Weights of a small mixture-of-experts language model, trained from scratch on English Wikipedia.
Experts: 16 experts in each of 8 layers, 816 cubed ReLU neurons an expert, 1 pick a token, a softmax router.
Below are experts of layer 4 (counted from 0) of a mixture-of-experts language model. Rows are named router (the router's row for the expert), up (a neuron's input weights, with its number), down (a neuron's output weights, with its number) and show model dimensions 128-191. Each number is 128 + 24 x the weight over its row's rms, rounded and kept within 0 to 255. Numbers have three digits each.
Before each expert's rows: "comes before" lists some tokens at least twice as common just after its tokens as in all text. This comes from a sample of Wikipedia text that the model never trained on. Tokens count by the router's weight.

# expert 6
comes before: " |", "0", "8", "6", "9", ".8"
router:096147099118137113179136098127131115147130125103114115160145111128163126165102108137156102133150120103122111122168132131136114125146110098122088140107143107115129131114128115114163112138099140
up0:144135156101124169105131156199136143125158134150112107122131099150121109148148170129190135135158124092132140118133134115108139122124153120137147146095138105112134130128126133101074154123109158
down0:092155131133125095136133118083123132121116143121080094103145117082122158150142162119124130133157099107103168129158109126133145117090097166165139135166118141205145153095127111144157166055123140
up1:165161088137118115174097141153110108142156117140165102134124109104083161144111118150142123134095093111146118115125118133113126145095127121147112129121120121134171113114153127130126127136137141
down1:133141106119146108144128107158085120164083093136154119120158123104168133093111147163143140134114127157143135121117106074128127135078142170099131106138174117124134110161124133124140117128164129
up2:116088139124084126121110123088136142116175156121141104107123155087133122138101122128134168125150100132118121169102139136172080139167115135092152168154153168093163121103160090095079088079161131
down2:101126173075105157110120159118139142121132101082110106144109119090144153099134164101119145128113098118098135169133136131115117112084124114136077134115106123144124096130126128132157113151110123
up3:136119137090092146167126127101142090127169159126085116111144117135119124147073106111120163108154108112170162141094193094139081128131116113104091103124121134151124129105142146163140103113153168
down3:148139131159129132110119123182133128159144104099087159084114130134100172099121149100110134112108125134125093117147129134119128159101172166139123156135161086103116090155131112126144127164133129
up4:147146104090137126098097124132138157128083146107136090128114127131124147125129068145089143137125101082142089153097126130176120084125136168129105170127118171114163109081145119138168054119126137
down4:127085130128130150138157183139174146086111109135132137152138154098130148098180148111135125143140157151154148119097086135068153133158130134148156119134074095121120125127173129138124110148129123
up5:092102126122126164132117157093130144083134094138127149112125103107140129129088123107153171095143116105114126164154168143143100074107112151104146102119129157147108141124092115136131119124111105
down5:116118131127130097105162132104162137097123107144119076101148126189137138129104144152138098155197118173098125093123129115117118132137096185141110176114116115116146128209152082157120131113118042
up6:144167075139221145147098104139120100132153149131110086133122092149138144135135139137143127135131129138108115125122135127134157136158120118104126132105141168132125141118128081154122163184130110
down6:105149116142175166136086104137164151113154137162164144134159096144101147103203116111160104125120118119172079115107134118109138107108165113102122183099196092128130144133105143144135157136148102
up7:113102143127120118121118104123134151171153138144149195100171119095133137165133140119180104121117143132083162124106138170152126085110137101107092143129177184157123135097101132121117145156113111
down7:136117140120169118092120132170124105110168134170123161140128117151169106120081146095117127152111104120080094149069131168107103126143120120129116089144137113120081135163085174156117135139132095
up8:164111143120105104164126101099133150103133124093158133138162080163151120116139107161170148141138112135118139133111114150121157137113123098131155128134075133133137155132086111099139136125079166
down8:134134115122120126083109140096128114101099090112122121163113159107125123112112140120121102154118140153141154139110115135151094171140126135124135126180137171107126102130099104060145071131129092
up9:107132138134129087131090165163132140081114112156117137156158129146140104127174100087120108143134109134145090094112105078134142154112116107118104111153157123096101108151154129116153126100146144
down9:125115142117101162138122134135143111099108082141115138188159123129165166145143101102146093134143114123119138167135154170157134120111090130092148109138101133167124086125146071159083140160146125
up10:129159118123131153183142118095093133186166085094097133129110148116143091160123104120130126127108133150145147106095104146072121116175158128079134123102135148138147143119125120116104100126107115
down10:118119134176134127137132125128121131137132110123133157142145129132105141158107153155124187109087106128109087178126098082171132140105115129121153143141155112120145105119142123154156137169136168
up11:146167133131151111163163146117157164152087118126129186143114128122162123173131124107150128138162132124141159128112167103113140147141135156140122139110146117120089135159080109120118142106145082
down11:099136142149127104099120124130123091147110119147145123110145156104099141136178128138143111135134099133131128131101180079147126099097141131108139194135166130105108122155094078129151121122135119
up12:135110122140134112172112122070120143145108130080130139182114128108127153123113089168092122166136126097121088126116090111104144148117112126171139069173111126107115095140117102126083080148129130
down12:148108151093113131132119126142125107154178144107111086099123136107139144123147139097102137144189156098124093127148118127144148170159146150130120086144110081099143172186143148147131145169142185
up13:102109121135099141102113143117123181136141104115120128095132112115116117117100125113152116126139150128090106098124111115135097091107085094126134105091135141151141124103132137135164113123099111
down13:121137167149137118130153141158138130100118145176103141133111149162119103187156096120144124161151126133122094149145109131160109085136100132086109121172100117134134160147118172162074136104161126
up14:119172085112146138149091165126103144138145146177141147170118119121127151132148142111081148122165158130163123116132135152122123121146105082137123114143143145085168145119114093084141105115115090
down14:091138126144124107109195148148142145163088115155091119124118135120127114128088130154126115114144173141136107134125119138150142165104106125133148109130082152166107137146128141144135131136102140
up15:141116174156142069119127125094109091136138142125097141115103105072108097106113180134177051145124146163165105116158133084124154151160138106153130169138145138115125106124142118109144129144136139
down15:078131148163092162092114109125135121161134198131150143094126106191165104135083112137102130131157101130142089131158125164162137090135078140104153104118129152140126098138127139099117083125185071
up16:115176103126152122099144156135106169144124147127108137138119155131128075132121156153077140167149137149146110103096103121143166158126126136182134075139115103151124097103156151121161143106110112
down16:137108169074135124143125085135133142119116107101147146147092104098098128106083129126111131144164147138102122146152146148101119165105141157132125123100117103127155117102117143134106151106105088
up17:140160156130135151128093165118153120114112144081111076153118154129151149118133152143136105146079119153121126129157118153136133117146096102184121170135103134145129137153167081097189104074145110
down17:100093133139117123118147083147099126096113108149135160112123113125112149103112151156074116153152131141128134121111099131126133100089094113181073108107150144078151113116112125095136110185172134
up18:144134126116127098181106125146133166112165136148115121138143063151135127095107110123143139154094110123123134070132152135134139139131114143111089163162106129140131132109105166161161144187123157
down18:143133123119123114138137100147140168151184128144131101119101096121057116159164129108096129113130158121126127119164133093154112139130134131163126123150148151129139113075117086165106146136078142
up19:153133150178130177101136137143142130137114132113058127162147123153114150125151110157106128109115098099135136123148124159131093122067109118144114105126104173167106117115118132160165099127145156
down19:164118121153147093154085138127144135136115111133159087099116153083108139127151100123124137166121112142129118106109123092131120119146143150195127124141104111143092131158076126149105161112122083
up20:172138131116141092146182081182133136150121111137092130140152117129162133118157108122088057140153121129133125134133126134148135153139140113123105164151119121080103102137141172083114156145112147
down20:128126150124142140179104140139069066136089146172113118132123093133088147149114129160175107149140109145106098148156154140162083141130138113105077131142176122103108138149111134098141117155116135
up21:098130161077103124144109110120152138118148100102189117152138117120083143107114134134135148116159110126106097158108113135092117148127139100163131151146123105124078129120118115110157121129104184
down21:144132108115127134168149137098091126131127108115139128138120152102132108137149139096145154138121157132119108144094115133152135067160148155130100138106118115140086171075141178140104135172119154
up22:136135109091132108113133084163113132119100134126122132135096145120197165160116143099121111108099121122119132098101136126101118130161127139095099118133117098152142092147115154153139125127109132
down22:139132096121126132098148139100161153109158092104110120115119096137112155117136139132156160136145125097152160100105132124110131122142096136114149110115126136146150121084118154170121162096149140
up23:081134104149169131153147085160145153158090099136125151160137124123176135153140165080139128133137125119129132134104161129090116084101110130151099120116128115129096144113153104151168177130104114
down23:125126139138139128139142103118172070119135102125180144165110125112130143125127159113060155094095120121128154080083132124112140103071114170124141139110155098100123129119132133140146109127100119
up24:109161166135136148179131105129088121146111097074158110152129138086128124107107089153120114155141145078103126149178123100137140127116077133108094084166129128104111120094132141125127124139155121
down24:187112133123083137135104170129122174138128080099159135133151178104117131137086162101140164144127136137099168104094163142114144136141135101102112225161124116102118126136126134150131148062110133
up25:128150113108169111109114093140135118138104104069164122111123140116120120119120154105123165152123143119139161126137166156155144090135184111149154137110141123147119140159129154126148136172130152
down25:128128177106177106114118145137127129130140098104094096122136123154103172140178159113151134183099106150103088157157118143143104154144114112139159104132159196099115137152108142124157109117118168
up26:106131135141094119142106129109129121123131059065150103145113109136119149120108144159123111106100154107098171106094137138138144156185059159110142105096147147134141099122176135168154135138121103
down26:097169125136092120110144109100069112136153121081158090129144118183133145125152121130123157098138101141149128115082125097153099130108112124135141099108122165145093160117145104140124113143116132
up27:123102114108108150119141083113171061139115140130128148089133161132111138154111167128109091100099100138134135127133169094092110103099107155140099154103118125082113110138148135158174127105140132
down27:107128120142132167106079118115108151109076119135114114167134117108139126107180143105136105160130133103133126139168098110093147151131145109151150149116142161151117113108139132079092113184150139
up28:104157146138147128129107118085069103088114138103123119173165142164166115117099151135149127117161114145141145122101115143122159163147110145117069143120134084095072102095166136097172152174092099
down28:116166156150136152110160132113105138164162119137157151102084133154109147138107149135146144146122129151111147104093130091154137160155135112140137123154161140138134108101116096153109118138163097
up29:157165170112156121126153107167137138165137104150100113150149131159168128151109153165170091122150137134134170140094126115134174139169112105186092160139146123153093137110160122118133110125139108
down29:109170146116112170097118137152106139142114133133126096126105105160143124141084143168134095134117080109100112100149088145122129085163132164132146128170160105173121145142134178151103096143148165
up30:136118146144190095127145127102116104111116081083084128117167139124124145194118161152172074114147112110143165128118101186147115126149110122156100120101146157113112083164104119124143139101121129
down30:117175083131123123141137138131141093114142104108133126131142109101138159124154106128148168127122128165135160155141098107128132117090140143106143110174124136117111132135109129130166094136151158
up31:107146060100130082164115112113117095144122104140140143121101141065146130152131108114106104100114105139155109129207083115121135134129110089111115149147126105140106127094163143104142096151145112
down31:133175138122138159152129104098072145141127133116105151140137137127097144150134132091108108106144123130177141131148171090102113177149155147095134150165111124176119153084101138142130133133106108
up32:127118162095125116096119145127110136130114158116094139148133140160149145131107115128138118109120133134132128171131142082170113144117089159142131136107142106142113080098137139084108107112139131
down32:139132164114098135172130110199121133163110136180154091122140156114121134160102088127092131146102112126135125110148094151157154161126112152156134098176132103144127121153157124112160141113110163

# expert 7
comes before: " of", "\n", " The", ".", " In", " He"
router:095163099111159110167148101135125093150122118119093114156179092133146116138114101138147109146134124091122114127176140131124097107151124118135107116093141122111135148093141111107156100151109143
up0:109136146101166115107132111148102157094137166090136143113101100098107116149111150164153135105129140068106099121169172121138103128121156121172129138150143117122146150133151135117143108146092132
down0:118103151119096114145127112131124129107124100143157145078161091128141127135151131143137100124092141142147117073110101101122129124136155137122098109162122110128098110122136119144106135162084107
up1:105107149127102117147192153129076134155098127102094090118105100113132108114143065099107098143114129119103081104103163114117069144162107132133138139110148158135148165099169132094149109138147118
down1:175126111108184142157145073125132153117126141142113115091133114127150106095141082087104096144129119119117133166095116104078115178165111100128128136124077101117140160143169097105118120110127108
up2:158153144098100082133152126160085138117120132103083136153129107167153125109102103125106130126134121058094089135171098094097118168099126124118085134156118143157146110097141121120130112101161166
down2:133125134112147147174126153124115160137122106096123163151141127130107108115121085095101089167110138119133129138126096091136107106140128122096140151143106102132174156103142147113147116092175130
up3:113136173112105162121105143137097119133116140164087143117112142125124137150147137114149116158126122117097124107159152120151158131131135104105106113110140157137110151089099176158125119192140143
down3:161125138119130108112123117117118128133114130111165132136140142129134133103160178097155136156119120131102127174085195103147098182128082091160123118110119129144115114155084137143137132154132106
up4:118131098109137113132116133107097103136130110073141096098165113147158129131109123140134111163129113123111090131141124145159160144170119073103073133099133128134104185146128134131123156184136167
down4:162118105103146114147149081135085106167123108139167156112123177099140089134158118110104134118094143121135142161108124104145109113145071131112147130132132081125167139120136125121137134153160108
up5:101150137085152131185144092123105126117111127148105105128171122119170146116084095179105125126126152118158160133135120125121114153129127140145113080161102177128141136147069118094153174181116162
down5:139144152080127143107093155118115120116097155103084116111120155142142136126145129090095165118121113161145128167128109110092077091116124143152151158183132151129126156159123123117145103100139169
up6:157130104134127153114133140144117099126141174134105125132082094118159131107142140112127107155128183066120096151139143161211133145192130122110150127087129132151196149089111112114132132111138082
down6:092152151116192184117154111121091116148160094160123119144135145079161116107107099153118086130110120133140089101126110136150115130117151140095138139145145102122141109147161109167108142112119157
up7:115124097171111099143137136144143123147099117164118175092122125112150109088117096149154161159161120139170170126120050115125115129122105131089112159183143134080109108186172104115128142147148132
down7:163108079072113099117120172140131119170121167090155130094136114102161118123124159120113106142091096142102177120133124150138135151111177120119120164107190105136136143083122101091150134109117120
up8:092131113155129151135135153141154124162134116135152090157105131107151102137130159169107125103146116159117138141134110172080135077157179158166098121160177140142169154145164171079140112095143123
down8:098120131166123110091140120144147159129118099124175122129107118117129115141114078150107108093168122133173116141089156126132127112091096124129127128203124128162158151110110105122076116182101137
up9:139135147154101120131128113127151087162072100102095135128170114141111147155117127135129072121154111139135128151138120138112103083106103116101145151113128117121145090087139130159139147110131132
down9:149069113124093153167144118139147154092108112153129115119126137112115125128151153098144125093118130186113138167130123146125158132180135124137108123130119145158082114128076131112121149131143165
up10:144141126133135107120122123149133087111127112116119148169167090083150121111066152085152134141141129138104131115121102110131129120108117123111136163115104156112114147086119133146112160123096131
down10:154123156133109135110120130162106123095112141137149107128117125144083144137114115094158143094099138115134136107126091099110130146146111119139154140155137097117134143138126129192176147124147166
up11:123108155120133134146111122082118152132147146125140145116168106151119115139145140100107109111101116114118167112103129093114093126124168107130136141139196151155101132127104151094123101084172139
down11:094088137132156136117093114101097144105151137142140081124099113127131154081116121088142136115076121114125124149135132106092121118104118162119136123144104107163158168146062108101137145147144120
up12:127110119111159117119119122130099126149100136078162122127128116110102106157124154130178145103144103099134146143170158141102139141114121166123121164115143154122134087126171127152107145156121153
down12:150125100112098141117119179182135108141153154147150097108104142120108130139136132153147150157105091130086142079093134100145170113152134143146130151133104127154140132135116105101125126131152127
up13:149165132109172167107142145118136092138089081148076096122108154120147131133131143109114131114107097101117154160145142108172108161070136154122125120084081131128118143121115107181139142097161146
down13:121132144138127094103121091143141108113130126103118098141122140156126118102096121136131122142121149158112147117144115172113162095116120160128107106093115112108134149101117123110150168119099139
up14:140149120106116130184095147072111154153090145129069104136096114151146109143108141131159130139152098075140110100141078133132100099180150133112133107077093139114132138118147093100135107175137130
down14:123155125096155115099154128139093122109111098102163107185165128122146130130102140137130117126105118107105161108119138137161104133112156164122152165135109126094136139140130133115099107115150125
up15:122158136097146155138082149106126126141131140109089123152116149119167144138132144123152139128144122132125115145152148120115120135108117070130112132114107120159079115127146094132135100166122149
down15:130139164107091131107091121143139113125100117121133153137114147130145087126144149113056128158126096142147131109130087123156114122088131121130116117137175113105162081138090122090139083163118147
up16:126137113135134125140134149117147097092144130086159132177091119126160170129088087132136110116147123108127108157133133137113107115139127139135135129141142143109179146119132126108130094132103174
down16:132162127140174122092138141151118142162074150142126134121127117104151127099135120136122117106129143132113091103088135139134143113097115140161135135107136174130125119166100117120136139066103137
up17:146151122079137120088119145127109076114103146119144116125093151157127143128167122175114126141100129131146164136169091144110104129109121107101130096151141101161166088099137134118135182124143152
down17:095113141138088125143149144135128126118160093119142125115097151111120179170160140126148133149146114100114116134135063101133153134083101116119125119181148162113136104143156127099117154161122125
up18:119073095137165108124151111113123117108141137151125162093114125125181142110129098128148097149095131142148091151187146131116087130123132145120127128131126095143067087077081118113122085151135180
down18:131159095151137138141128110154121109101122142103117135127071098138095111153130130136143143165106177157130100113103109132138149130146108185130080113126124113120114138128128147131164159133148092
up19:157180089095121122118149121152115104128090121155119146154153095132139132133144148103135124119115171137098118111129153126110123174137117123153147140104079140134127113125140087135096128115105120
down19:125118100078116128160131111184167188117114126115115173134134079115090161104178140118138080119117142124127128114115136150123149115123165123085071132121105112105119092133136084153117098107142137
up20:117158095114163159158130148176126089113152145138126130156146143118127108108163089146105096151092090108147129102142113112124122053130169106124116125116120149135097150084105089125132154148152095
down20:126121127132147155140125146084138108112101147089121187105096118162153150125120081157139152117079163172132146134137141127126092156121130116131108148106125091129131109132153128136125141157094122
up21:120130111107139162135128138082093127143092124170142128146103184146152088116137107127105112104129123103117096112138105076117148161118113144139080149139138132126096138117154129142165142150121107
down21:119132152080097120097104162170136134164083122169121137145148163137132132142136139119141131190128144168131151116163115137129148144144122106083160126094185082101087131119105154132171155143154128
up22:090124157071113083142139133164138153103132096108117124103121094106118139129075099133137131104099067135117145112130107078131124159120151140133169119119102097110130155164144138094150123093110094
down22:108160133158115154143124068083111102134121158166117132166108142103149131148120120131128173166149122144144100087134141109150117130129116154114113121110145170131078119098100153120128079142159115
up23:111151126169113055178124098133123140110118140081125103140184111138129137106107155124088153151085192158093123092155107118117173137164118088150145121067113138137127143111136120123118159108107094
down23:110132094095123123088102155169132127127146123109162134116147117103101120115122151130157117142136163187123162118130133117158148151158111118132099145149160201171110132106139119116122120132134115
up24:128162113113116160156169101133157109162128129096112159154165091131152095117114087147124101174116128114119150127151151142124112135121117125126059080118120148131151153071111124117148149138109116
down24:143125165099140148157141121166093124154136076089108146108172150052125124121175136096137096159137117115086152097120117108150109145131100129128136154109154087119112087118146142132123112132105157
up25:107132128127135147107127133113067137153131096158126156193151137188092142120143161137141126136114117137108160134125129133130112147124102154106096128127209125131075112140100151153112132096147129
down25:164115124160148139160096133134140129093159140122144115133131153136125175153144160142108132108112131098142144189119103109087136172128167108142128107126138165132143135154086119140178080089085131
up26:118127124125169121143149129126106106169105114147136166152160119149112159132074122158129156124126128113114129149143118157130143119147108138113121162113133118134115094102089138175067089113152192
down26:128145140160145125137109122139091101140107139101107089118132159110127123129119084148138108132144178117110135082126147127130128146146124118137095126141115165131140106111116107135096146173146133
up27:105107110140130114086099110114117121151094102109109102143118114134116140148108136180151141141142133114136162153123121152139148126171125127115113107095159117123128079109150140156120102122146175
down27:089160168135129115137123141117139111120147162158106094162152126140122148144153133156118173123163141109125121121134136162148112136197120078137126104142134147129145120109164105141141145131152171
up28:151176085117159125146161144127133121130159156147157146144132105112151137142121132118118111104158146128116107076101165101118131139155128162169093131135125136140113157102125096106116118137147111
down28:130134077132173126122146105102106120092161135138093125151114100140081154191149136119167115155138155162118120108113120155107143133176127149053090125142147099114144136120143105153112147147100112
up29:131152122159108122096130099135112132154137126121132115122126143162150141099093169136110115135164113123134105070158119134145144131185147135132117137130156109162157084111147145172140148140171155
down29:111159115135142100131112137129129094153138118171139094112092134169147098141109136138129121114119158112145136112086107079098119134094146142166122105135156154119128107147095142108140107113136130
up30:126116145079153128128103113131142154162124183122095173175154085137141104118110129123121129110175135159157124149103116105113102069118148161124124114140143128143122130120119170110121137103102142
down30:126118160128171107095105143117133101157157113127119154102103131154161125124105151075143133127122122148122161113103129136090131104125151129120145165147137133115086152139095119133129128124130124
up31:125101129115121107149102146149085106146114109129161135119116175152096141161131161124103173124142104122148114148103157120127077111135160134119094181152128092129123142140164058159122112146100127
down31:186162127089158125098140113087173137122135102129102143129122125109154141129138150170126100125150120120124150117107115154150100170101136150112121150184099105134100098118148104178133144190159147
up32:136110118113128156153135119089122103154158120121103102104142121129149091149099135127103127151093147069165137088175125119122108122120102189117147112116147142124096093093172134089104156131107078
down32:109121109107060144093126130155135124101160142139148121128146130134113109099116108110130146113127108182171145137121106134108114140132132111140128122096150103109134175154088131136138139130081140

# expert 11
comes before: " |", "|", "a", "on", "o", "ic"
router:104153087125164113149180094144139115151116123096095117144159087132148119154125106145156090163150118098132128148164135145149108115165120123128092107108146123088130127121111106120148127148099139
up0:140117135105132164127173136109120105116124101095138146108188129123093129120156125115117107135123118100137115151142164149106104107137100123128089123149128147080119116125116097100106104153111157
down0:147148180112102129121161135110123116136128148128118160129166124121089115136108163153130143119136105106131062149123111164126116108113087145076153106142128137166131112148143111132135154140147120
up1:161136088074138098130126106185149131117083123135143126138121105158156171145139148150113100080125137135122149121109147166092138125116103100154149171096125088146113115108089161119158111128122142
down1:091120159130148155139120159142111109123130154163136134127116131070145132055112090142102106123139135130090120086115118116146126138124099143104078142141152141156101149078169154151144103065136145
up2:121106128043122098128134118179140103082149115135143162142100126149123167136128129116091143082105098160145151121105141074139113137158154136172122131147119147095155148097141113137167135120116135
down2:146139136118170132118130106121150143142101131149106175111097187164093150094137133120079097124120135155147105100171112134119127109101090107116115123144128140153137124110096105102109133166146082
up3:153144156147168143129176117139158096125124127105125130095103128083129122159118108114198134129107140127152116102157130130156112138161123142099102113128128104140113132084105108104155128107080109
down3:133124161154123142118131113116185113084088181119091108163149156081124095113158152103156137162107100079114081107162116081071135109132113118117096146101140181147101102136091138142137124134125152
up4:111107089090194139116192120156168147112156111169121149128124104132147114102151099108157101126144151129125126166128101142133096163187158108117106086094163143151144119118098114102150130107106090
down4:133150096093130108126137121171182147090151147125164135153128167111113111098111122105159110142131120123151079151095121107088113150093096141141154136112145182158149120155105141153142091139123126
up5:111142079168133126149184112141143122128145091102132135172125126129110154162089133110130136124185112071137091134179098119148134142155126101114121125112129148115117103127165168164115149160151109
down5:152130146109115141161160132122116092148150125127146158143151140127144169135157093117100120129119112131139130152159153105150090133136173107123139158111137097132158124128138112180150097165168135
up6:138160118137117152117153156134121104119110141141138108147122099076104139159081156144131110141147116128088142116155121139149128090124124124103118118058165097110124112130074163154113129090129141
down6:136137152118157062102104148130135131174125140125108101130141156104120123122106137129135136138113080136139126147160141162104111159142140132157127121116125115194144149105146133102140141102116146
up7:146110137136135105135137112158141133124124123142085148139164087099143128136128118065172140130101110094133149152109102082113095073132119113113104133109107179118126171127109140118086121162096108
down7:107088094117126173114146161120148083116134147121125071145121181129117125130159124116147131104094129135153077128109110135119138151127094124081125146168110171097134134136149147148136089127148131
up8:127144112125168109107116125152103111129108155156122104161109068140116166183103103141128156147164118093150135068120081086147125115171168123099154135091094096138131118131129115143145166102157130
down8:118110135110091136170123127131092146133128120124148116180105135131162110144133124143160145130146128127099109119145127162129167163109140081149114121125132147103160100151173157163153163160120136
up9:130124121135141105124106112128117105142095083160116118081109153095130113145129130129089111138124130135148137146093123146118149124139117124149141107120086119104116166158095133097146156144132106
down9:150150110088150117175129173102100139168136099125128132091145168104101159085117169124128105135133107128077116128097126108100147148115133132112141174139105127169101109119078157120139158132151089
up10:128085104113123134112186155139125124116144122111135124132124114155122189124071128132155105129109113168122156133140170113081144131125162118144134111104179168079117153097132148103160164063137169
down10:108135136159112152108128131154095104133138118130124142180119118124143143104117133126082117125101125116083088109112131114120153101148119135123161126114078121146113115134107132166120133144127108
up11:124116128137124115122157135098085160156126140131146119146120145143114106143113139108169082127173133091126106096160149139140111121115154130115153141137143132107108155152135120169148143115123145
down11:095166147108058096122123127144124117089155149093142138149140131147104140110143132118093114143143118159129134107128115121108104156134143132121125141126148143105092117090109148142114119131142109
up12:160129113153192107136153091162142167120125122129113149153143142121143153141143140087153126123122132140155129183170101121118126129118132139139122139156102088127124138111077132097120150131123178
down12:113143101118152130134145204138126121153141142094133095152141105099134097157134118085163155107132126150159135180120128153099126160127137132148175090113170138145161104150127139124093092114144140
up13:097169155146166143137127141142116085152122143148097139134168079162139157104150120151126122151154108140079129128135104090141076114161161134111143156151117151145126109121116121155153080122161116
down13:074133112118160095111120126123204131181129078149133119129184128137123123122155129123112137128106126158144171158122099102151105129084129091141121127131129121163141124100129133107119076123152149
up14:128180146049168161141100124063159131162153141126113153126119105139129074143126123115131132125122140121163110150178074147128078104113140126161127152141144112113101147160192122113106135111163088
down14:128146147088100129146140135135137186100121099091133166111143104100104124116129144104170122115123106124143152175159104121091136086118160114158151120121139133107128158112112138117145109081147149
up15:125154124129148126112148107092119102107123125099111143148120131121142125114091141105113134116155090116099127120123124128129082175112126155105106073104172102153092108126104093137145140120117083
down15:128161116117129102135113160129156148104104102152129128146119127127157150111096148131158124154137099174089108127130097064131179120147099092107120117157119159123124128157122140117139100097129109
up16:099149184164169137104129173123083101142141124114136132107105119158103115153095126144166126145164124120153138081146106146176145139149089130084153092137122099173136090094180144138122135124128107
down16:177150144129122140100099135122164128121131125141100173114128148163124115069154103167115157109113136129152170141120141128134163110098143123148095114129131109131124152106141103171155129151124134
up17:143091128092139167149151094146145102146130119122131135108160156130120133161134155161149113132176115155119138093143100127161110114155144123118109128153142130100128120174077128103106119117146180
down17:130131114128147099160142131097142136111089125101106106159102132129129102155136154139134130094162129132139129128118114096076115150138140173114078119152104109130116141116107144105142121154145046
up18:131147137132126058187169121183110155154117115176155123129152160156104143125146148137139099115103123111128137137136079121159130093124101105093121123123118145128118137113124130133121114115129093
down18:103130165142166128142153139135133111087124098140119129097111146137085143136112097148124119117066098073146131095081112133087138093090101123122121132160147146092129120167091126149140160123082109
up19:115173127148132124131170145121113086112125149110126137160144099108169137116156138082151144144196105127134102146166157127171131125132108093141123118080156183129109107115125129152124138173108155
down19:091147120081147159127128156121126113157103119138097079118134135171165120125123123177137123119107163124165158126098093119162153182117153095138180151120114129144128126108116126136112145080146152
up20:144146148153144151127164134102130112125132131154118129111148113116111138132134107104125119197116160143143135152077110147137071114136130109108125112101148150105118172163103081132119121140067122
down20:138127114106133127148148088172095121138152144080071145141134118136122120117127109150077106131161132120163155121104109149129170117108119100113111081099077128121123168108132102195137104123151155
up21:106158144145145119127185113143125113140106098102077123155136106077165110144138124101138123149157115133133149128103107203109151159156114115143112135124161106109092087151127148143087091134162100
down21:114099108146113092123106137117170123093123132128137095100146087111121107140110169092128116134135153157092120099148116140148133144137120131156154184145136126099103119169131126170180162133118122
up22:075146128118116120144153134116095112120114153150160095159130136126123105201089183152139111113132116151123065135129125155203152141176152163113125151079131133111124143153082142100159137119146100
down22:121164110166154104112140123138135124103129118101132160142141168125111143131079099118135167099092091069131115123128148150140130103154086139117142144085143169117160130196089140132154121110076119
up23:110173144167169132135124120108116102114165130117100093111132128081116093114125147106140120158114144099144088176138129152121133063169065123140097128106168104160114087114133158101135156119137122
down23:148123131112233112093128106133117103171142102132143132084125124094161159139120163155128143132104096109134138142093127120137154175116102125159111136118124154139079096112083139104154101122125130
up24:128109141147084103098184122109121116157095074072120124096176137113129165173104110143120119147177095106178163135147164130101128126120113121159121135144150132101138096123145117129110117108148101
down24:132151134120123125127145175130128124117122124076102135134127165128165206123104086153145130137143121127107116128120120124152133146059129104120143163156100101177133179180083144142118122103124111
up25:077118115138099116145125139144113116136101081095152117175141117144110131105180117176139124168121150179111142158130107161148128165141139134105136127124121107111159114142121175119103148123139134
down25:143116106137112148107135115141150120104129131114107122120135144161127156151120170116139131157109116121099124139096120116136087142120150145160143119104116140123115159110154132146126121178140128
up26:083131181135193139111152120095099146139157085095149098141128129115101099120127115154141130100104060094110140139121126111138138141096113078108129143154157182149152129140098129156106122155148126
down26:131138151138144122089156132143152116110128119081106129133088148109157134114112118105152149088153113118109157147120179116138186121117122144125182104130162120124167121144157152185122143154131130
up27:132150079128101091106160119140127153081107126096119129128150115119127140158121140155161132132103122137138095141148129164089138129103134152104140159112166136106118159076100119134123119120120133
down27:140131137152085137103148134126113124137142117115123117136143125151081148107127106126106115126073121120157138111120123142205126117118147135133129095133119167167107124114131126121110110071115096
up28:112145126056158083097155137086091111172105135139132148146104125137134153111140084153086093127165137069146096156099123127112116100157126132102118111104143140120145132110118102111161110119133106
down28:120126118098135142128159115114147135129114138118125108150164143117118106118121147137122146095113138161102133125132130145166121131144115112154123146093061117156144146160147112084091119120138178
up29:151132152103151130125116111126145131118112091113168159151126059112137165127133105110114077132139123113153164150123140142131139116128084173137084122161125089149130149140110142125118142158122077
down29:124146144147139099139086108208105140115096152141136116100113153206123138150094107122126176131115159110113085093124121134115091110156172101130121122127158178140097152180124154144106139166103097
up30:131111124110070122167163089117130105123102103095108164119167101149101175126088149151073103105119106129108091156126115062108147067147104103125094106162169114099116133168122121117155136137129159
down30:087143138147136162116096132124139111152128135172159096110108189164125115133118105118104154115092131123150145127115133112104189129127128186133113124115139114082142164124130102079132146164136149
up31:081129092128127111124146131129153146124138118104149130165117123130114147181131121131123158097129142088107180158128069126142177158157162172153157166156155125101111127127137157132119155111143122
down31:084161144135114144142110096095149163103125096139114126108140138120132085112118187101144122108152145188160128158117112082111150129127081109113120100122159140106111189084109159165177116110103150
up32:135102089120114130162085111104173097158080133150135149125154166158136134120123085147154119091092138099070168161139104116136151130156151120129123137094142127131108146111102135154127120125118113
down32:117082126129143125138108118111112141174138134116150117100124152144092115134148157126117110131138159152156104140132113164129104134115149115147110168142094157142121143102151134085080110160128132